From a checkpoint of a small mixture-of-experts model trained on Wikipedia.
Size: 13 layers, vocabulary 32768, 122M parameters.
Experts: 40 experts in each of 12 layers, 160 clamped SwiGLU neurons an expert, a softmax router, 5 empty slots to pick, a shared expert of 128 neurons.
Below are experts of layer 9 (counted from 0) of a mixture-of-experts language model. Rows are named router (the router's row for the expert), gate (a neuron's input weights, with its number), up (a neuron's input weights, with its number), down (a neuron's output weights, with its number) and show model dimensions 128-255. Each number is 128 + 32 x the weight over its row's rms, rounded and kept within 0 to 255. Numbers have three digits each.
Before each expert's rows: a language model's description of what the expert responds to. This comes from a sample of Wikipedia text that the model never trained on.

# expert 8
It responds to: Infobox field labels. Field labels and headings at line starts in infoboxes and taxoboxes, such as Born, Location, Coordinates, Phylum, NRHP, Website.
router:139143173133190147127120162155170139116161097170076126164090124100062170138112176152117170046140098196100052133142145082130150106173061130145059158125087147164144122166178137157154142105118146108117160164111160113131157112128058131141064113146142081141090071104095101190147096130092139091189078075125063117175104136156163075089095153156100127144150177162139147146125123133105181104118
gate0:111088164104097089119099128148084124070128105137141121149118091118148160135087091133141169109067095137121150087098180126123167112155134126164130131174112137134161132146179176094170099068112117207091121044121121067146133138094102156089148128146091152132188161115037114154139106161111093158202108089104118124118147123117149183120103126154094126158134114114145116117084121089073086085131
up0:126141109133150099050114117088116127155115109109081119114109159101136134090149179110128123190115139176068066160184082130142130148094150179130063150144159168118177143101118143127119082218124164116078117173110161091123142158134116163111162109114119113155075051144138059122212145130130141082109112176092105163162107126142159125096148103104127146122150126149141081104167129104117126135106
down0:160193135177154172134114155120132103139116144169117187181134173103125131116148111155159116092133158101089078135121113137176119165190220107127162159133122053124150117064126182124087139150121056150142131130097116194118121099066135139133126119093137158128132121182048083145113193137147102108126066230146135146148123149145120152106112177153129114129110166122052116134128135107110119123162

# expert 9
It responds to: Table cell separators. Pipe separators and header divider rows in wiki tables, especially election results tables with Party, Candidate and Votes columns, plus ISBN.
router:155084056094125096088114135115083151113082131177168177110183175191147112128125088101122083142108102164145116148097097153155117155156153138143109065132142077120144169081145086076158107139108129119176187121132160152110165141091096116103101159111159115135134132096157135165131118118142213084108083162131078148086113158137153173183108110155137143121150137140165087184059169142122134145079
gate0:162156097157127199161166133093125119090125157169102148161152155081124121090124149101215124052135125194168120120101123122109123163165151117082077148120100089140089101124137077110159144099090112135138146119163071094154138121123114147160114123103148159153134097139099108124131129114092152103155145152114089096098133116161141094065139107090167104130093117096164122055135155131118134093083
up0:122171109234106080131153115128146133125120128182181168111172090173141149165119119130190150143161092151120133142162118097116119028165127136185153164129142066157065065125103144120112111184091168092126130178103132136149115102123187132151162082084122082091136129135144111150124125130099083083111075181144124081137111149116111076155173196101188113095136096118139066104134172131180114098163
down0:147132147104116161086123128136087130130161056144144123093136133145054082107134119109184136126106144141136153156135153143112118140100112082115087119151147149129126158106115147143124090117088156175116110143100111114114112168134156152074158130189129157085155105085156099133139111146176142104159086163127178100121106051091120133180157052112081150122147138130091136156145101164109095099106

# expert 14
It responds to: Table headers and cells. Header words and cell values in Wikipedia tables, especially election and sports stats, such as Notes, Votes, %, Pts, plus was in lead sentences.
router:156192151139147145138177104069151163144107187169077106095097129080151140150111200169065189076163098156133095108146163154144095138153171136135073159090171118082140124172152141128159141122090129092131085204106131119081149140155144132119093167132081082127120120113146089177135178092156112108155097169157064143140130161148143164104119136138141110132108133163179118187056119165110157148136
gate0:126088092116099103069137125127117077131135105154039085160098068104153123144104141143092146073142172140139089105153092148152095155147129125089154074141175162086124131107134175108102154125167127143151116153160135094102149106083123121184117126160113102119149145163088130106106131161130126126146133081077131081192136128174136140102127144136069141074143055115166124115123175150101171179089
up0:104148095168158143147108144144115152158118136181194120103111114094153152149115133128103111111133100064173155139099138174069142129060080163135129132129145087111121132151120112148059166109083130079127171080154157170128134121142138102115102137150170209096090154033161159122130121120172120165164107143107158163188127125146140132148177111117165115141133147133149188143091143079123103111144
down0:152156141128081114151110119116123098125104145122085115148146142081101143129150086111142163117114097154148150138124138124119164103128192141195120085130150082144077051061093152123095155140114061185098175098102128100145147090123133114098139137139138124159102126128169183115145155148143076138124107161134116105112111145162097108124134118086141083138131095117158125150132084147207110185093

# expert 26
It responds to: Line breaks after headings. Line breaks ending sentences or list items and closing section headings, especially after See also or may refer to, plus === markers.
router:214150107086124110133140067133107125102127137054128136182156129126170116169135113149144066129108104090107084139140122091173126060168129136087173073098146138141161114137133140143124100148125129130148108121095062155105123166121095170118082189188144140117068121111065175089135095116095153080060213111074106051102080113123158086186109138117105078115161083073164106220134132207191131103167
gate0:202096099076162164152135090120108165154073088132090123147143131138145086132176185056123172051163122088112123149118110140211111109197162089162124164141149101142150132073062160127082113097123089124137114153161127174102091123152180178180129144083150185138189091071132133074086098114085146164079046122110166076105061098126110122112134179127130137134171120084146100180145103122121116110114
up0:107132111098120107200174145104087098116101144139154138062130110136044131167077115189139120143104148119118127179080125134062149192031105140117131100203130156133093062118092099119117086160043163154148096120065179127118118129117127119128114087101095079134116128154166124109138159120154145105069159145129078138148113166158142151108174128165161128117138159182164121088142101083166098124209
down0:110182119079101112160141121185143129125121176054128075134140081064119067135117137097086135079156064093121114058150082057143178100211122150168108118084134140165096163144131129125126120195115173161139113137125126131162073126089173147093132182135184162118087095120150155111067135100113150120115089190102109124117122119058097202173119109115113160142165119085109145175143108137119180130070

# expert 34
It responds to: Row ends and heading markers. Line breaks ending table rows, opening == heading markers, and opening quotation marks before song titles or quoted words.
router:221179140069111172091128090138172138186132077090096065180151126190155136149082142094125114117142119059111165136104130138211163107152123125102129087124168140122146189149104158134106136104095115072151157116138079065116130101162122110148147115094083135093070139133050125115124095139087102179156118141132098113143143132143132162066137146155160085146094125138159108136067105165124129165150
gate0:118131181111116181109167171191089153163127135105149142095089101112105148155117152153125181144138145130100093094165119153119219217135077155163119101124164135107150146055138117148137119095140123153143104145151181097098135121139075111171163111078062120151140156113077100121108077185093092147124143091076126119170138129094193184107139129200127144126128095069101140108096156136117124172134
up0:108150121164085172148120123104123165116120094149178157148145177124082101166139196099160155148110125106100114114120174127181134064159109135157126104150086107112142131185135121153110144139121161098103120106133105110077082157136073133092031154140150119071112127097137072055158171121142112146167126129161094165159125089143112168137165109189150182152154123106149110031074187137153149193158
down0:147137167153118167179090147173137116108150046168088120095146148121180142168129101184148136173158118162124175081145052137123094119147100101125108097141147130126135114088114108129153086137140138068135130121036156096139121186061132083139076178141139120131108180134131194111148153171188120080100101127120173093114142160194161164123110147077146087126182110163118100057070151167131109074175

# expert 37
It responds to: Line and sentence boundaries. Sentence-final periods and list-item hyphens at line starts in infoboxes and lists, such as "- Name:", ")." and ".".
router:132142096183189062135118162111162086121099104129125139145122172175126101127146098154081126091134091123094145127103152134094161151075140099168109172142090131125167134149180116194091084060178119184188116118137155149031119077092107138094154102097145137115123101096140156142116114147104154153110144120099133079098151112086117136090158113113067102107145183092131118182072123149130140148083
gate0:135123159097133203154121131124159179059087058203110164095123121146116142089151145109110120129096134136107136149179122137128088123125099096094150129168167113073089119111080110133121120119135148182133142146206172131087136064096108081160142153136179132141152115181054096111157108119121160109159104128118126212135165100098170096085071146085162148070110126151075116101165128151162051108077
up0:149125175183147163175070209163132144126203084107156132112121090142156114140153127159166115151173136081165114142112108119089176112128113138095120103100177159165097105136138096081129082151141084104154110103104132188103114088168164176061042136141096101108104098182132135196089100110165126120137134128140175143110120169190119088120138128095156105139197110121163140135143108117136132191114
down0:119144131012103112128135116122130092097198105045085139132115148136159180079202174137200137062111130121121097124210116119134102089124164053172067032122076154122142159118109118100189151116120120102159102105131125176130140227122120163111133105107119150140140220100077077152157123112117135090161178173119129050060107115099211104123108167150123122153098117149083115102138119117134114161154

# expert 31
It responds to: Clause-ending punctuation. Commas and periods ending clauses or phrases, including comma-quote combinations, before "and", "which", "but" or a subject.
router:075113121127095178069142120135090078079104108157094167143148123184092165117133118113120098147126115127117121097174115137012176159158124145123129079094064135095113095118108077088113135117141106158152094084139116150135130172129140113118113132130096123123145157116184111087074093126108123079075122157112126163104200097112080115120124155055116088086157180055141155162118124148144110156097
gate0:121178099126174158096126112130054169085169122139158149125068106138108093150135138173160133160117173107136125126125169117116116110099181212099104090137184108129129151111080164115155094112109116128163133127145089076109115112096168136157137096100091106173127138139104171150106133111077126181146126102128133089114084131169141105156122092105096163099107127097101177129122183105110171137090
up0:182110125132132143092157121158100090202141123082036101102117123093077165189129153042092136162101114163108070116138163126156098114081106133144161100189112089147152128108170125155152132175086132140116038113083130141098089096132143164143151106099171140120102101118119137156097099117083119110106165128182158139140164113131110121160163182128059128126161180100112046145093167133165126143153
down0:165180110158140105168065163120143151133081175147125131125119066090034156121206113159129130116089117095120124134116169196120111193140095142122138146142066106132126152164137155184105122165101093176089124163083101123077135104149114101151127082116106150124122184121125091044134136137135069131140129222129161142140142113157116099139104111088147105067115115104100142062150101092091125117175

# expert 22
It responds to: Table cell separators. Pipe and semicolon separators between cells in sports and election tables, especially before a number, such as | 21, W; D.
router:140175179119156167140083147122095128048109111146154135162120111123108106153137114063167153135134138205122108149120156126146105155135106138113166170102079121089091052140143116062127116112128126151134094099120131100122139127138099102111091088168150154098201123140162163091190177141124137103135194161161108110187131130121143108131146140143112100131123163182146145182075110129115112130107
gate0:165134127085064078142114127141164121126212136098107150171192143146114123093143134136134065071100104140144166020105196107182116196089157118125128106137135136129092117110101095053144079094096064149124076090167091105183119113129199131108146119062143078139138126144091143181116138140175098141171186195105101157129154140105133130127042164175105089090166119174166186157102114119142102141104
up0:193103149066172076099101078150130130185094174071196091122094135148110150137103132177160168189130148163189131148168138189108172136191110110153211125183130148091101109091172174168120147143092126141097103181143105160068131138138126193076076120154161119116183125088168051128171090153127181163133150078196083078133140113102096138145152131089128190122119163057106132077127148088172119141115
down0:220137137163121122091133130058122122161171153130075130069083128129084149130116170116141115178165113088080124141063127130224130094171112130129107103126110113103182154129138113073107135129113112063140140136090118125174188177099170159215180128133142079098100146129205118149126135114079161111092093139118142166061133145160145156099124102092193108166155119118178039131157142163086081162165

# expert 23
It responds to: Title and foreign word endings. Word endings and title words in quoted titles and French or German phrases, e.g. Love, You, Tales, -es, -ines.
router:120105163098110163118135170142161104077169178095160116087103100066127116111084106085131087159122179119100175079146103146000179170103227121092072094207079089145134110194179132102161152164097129123117113119132134109178137172136150155126133112148088150075182162081129105120163224117066175161125111121141193154151073159151162126126100115170126162154160101137170177114137175092085169105135
gate0:088143160114147140082159157152167098110129128109088156158114141131121163122143079082180130156154174111129114119138146141106162141142152090075108171150131199116147138127142124101115148101146116176052122102133155154158164148137176144077047102194083083118124132086085152072178151188107087088113070129148166128166098124135125134161125130152156135155116151117089099135077106204138160131162
up0:147144125185123122118131103106142151098132197151109144144143104113133159171107160157065199108136152170114110163111156124156145168080153133157140086114144102079120150146079097141115109165159091131127196168092142135087089099139141143154169133118124157083125155142172105126090179102156177150150107148096120084093095147161127104156189087165113145103062085126102118150135116122108108235086
down0:099132162066137165116174123123225094104141114121075103130118123176126160125140125118134104104165119138143105129122099123094153127118086131076134078113131097121157107165190058119169109126153162112103131086127122116143114136152144159152129076127145155114086117092063129194147109131119109112102136093127190156173159098086120137061117151109085147168106136122108104135121111119135108085148

# expert 21
It responds to: Abstract common nouns. Common nouns after an article or possessive, often abstract or activity nouns, such as power, development, fire, marriage, and word endings like -ing.
router:124084153125100102080161201106122139120133140115115078091097118068166113144100099152099145063199148125108121141106164115110147086066146142131174075105116126101179125141114102086126105136155126126108162134130126116083094129193108132155135106112070130118116145100113087147151142159193136133158126123133170169091134146187166095142164186130138091129127158054084149163195169102148094129069
gate0:110131122139151119098110088125112174084162142117115095131132145066163104150154086156153136161155167111197150079120107123123117130181156203135152076160180128171146101163132045203169078109118187142132136125130139119133084128160130093117094113150145118101061107127135111137087088178147121111170070057107063149109143099139157173126127128126148111123126156142171147093071149121122135140092
up0:124110132088123118102144157080152101132117080099187175115117121103159099094134158190152123139061097135089110113048145108161137137068174124093164130143098156072110140134104133135145121084124177113158103174161089125119149154153133140129123158089145103066066169098189102059098179119115182151111182124074164139135142106176100172146096135137082093136136104164089146152164141170135067162111
down0:111139112071101185124174116183110127155180135136109122043101161106111126168155153092089179178142099180179176161089091143136100146134104130132115133126102161150099100119131125123157137108097086158145145157112106175075101124162151106110169080155121088148156122086071087145138162119092155103071072169173139123118151118112200163097147162154110157175156153115177173119106150119103141162083

# expert 27
It responds to: Prepositions. Prepositions opening phrases or sentences, such as in, of, at, from, After, During, until, often before "the".
router:111094134112075130119127092166165161125158180151180129103102206181079130106129118134152170179119150114140144106202142223239141154108130137097154134131108155121167121065120131173098123171146121107142113126109108111060084141133108112097128162161080106133086133134164118129092162124126166096147155075146100131136160109083101184140123157171099106165098127159101089091130154062135151160070
gate0:115134150182165059082153080120109099109185157137145160091114122074166176152142116109143142075147147167091124101162124168177211099145106083204165125105121061154154148122086149200118150135127147130090138095132099123183116141114117093184116140159136091088063149109041192135142169114122149158116093069154053115118112144113184156144146166129080080178106136105112177191119137105134208144169
up0:122087119117079200158115152169150165168129109118126168133109099124106052099144110110154129122154160063169100088159155088147152149117120132190132094134076074081130185096183162106088066138174114126121102132121165131056168108073137092159168127121174124108191091136117110144171077111112180135120105128140129089151071177117057141176083140188139155096116135074135110119160057138118089161152
down0:103097106105120192161102135165214138135059132136104163153103131081143131102087144077144144105117152127150137112116105098144069085155062113158169155110124154085127073104142082109146073103161102153065076123152110181062094180192159101100121101126147143135125063143136105102163088186140127139123114156086134129090154144130155119136170099109090127134158131113081180113102148142124103133156

# expert 32
It responds to: List and table separators. Pipes, colons, dashes and country codes at the start or between fields of lists, tables and infoboxes, such as |, :, GBR, ARG.
router:124104093117076086134078132192081096127171075137123155181144169111180136090142128102127086115120107191119082141180161097149135133134170082113156160091095147122156054096088161117103157082115147130123143080148135158147136098110137159080183119140193154141145154113200132168098129127110120140108102163176036061172129099161086123086135129131156113157129120126158141106159169092109105122112
gate0:113143122137165137179113121112118168156129131106124127093160135086132033131114166078206097087061110109123115087111203141092135151115137133139084074162115106108126143126161189088101185175115114108118164147094121173160111168099149118098147162096073115118141161105090170116102130103181104166138141125221131116147124115137107138196201100116145118144152135144110128128137190080149153043167
up0:176100082110062083096095161202113136192119139153133109134186071156136190183157156172090141092160120144118151143074124065128145129033158113065061132118169102141072146141159138083101125154133124117083152125136107142110120077130147144127147120133107131167147146136174098111162117134114068081091119202110132110120122136148092107159105143126195164143103077165141162183122158131104158124092
down0:089138133131080105165156084151154122154089121077106077136141212126151099078116161110127064125128100124161110105105152140073145146070166167132121151099089158164134125073126156090136126138091149099109093177095125139150136173108108098090162120141130124122105120162100138133017112162181152157153099132193125069147136200144105192144177124117097044150175078105097082132144120087140169122120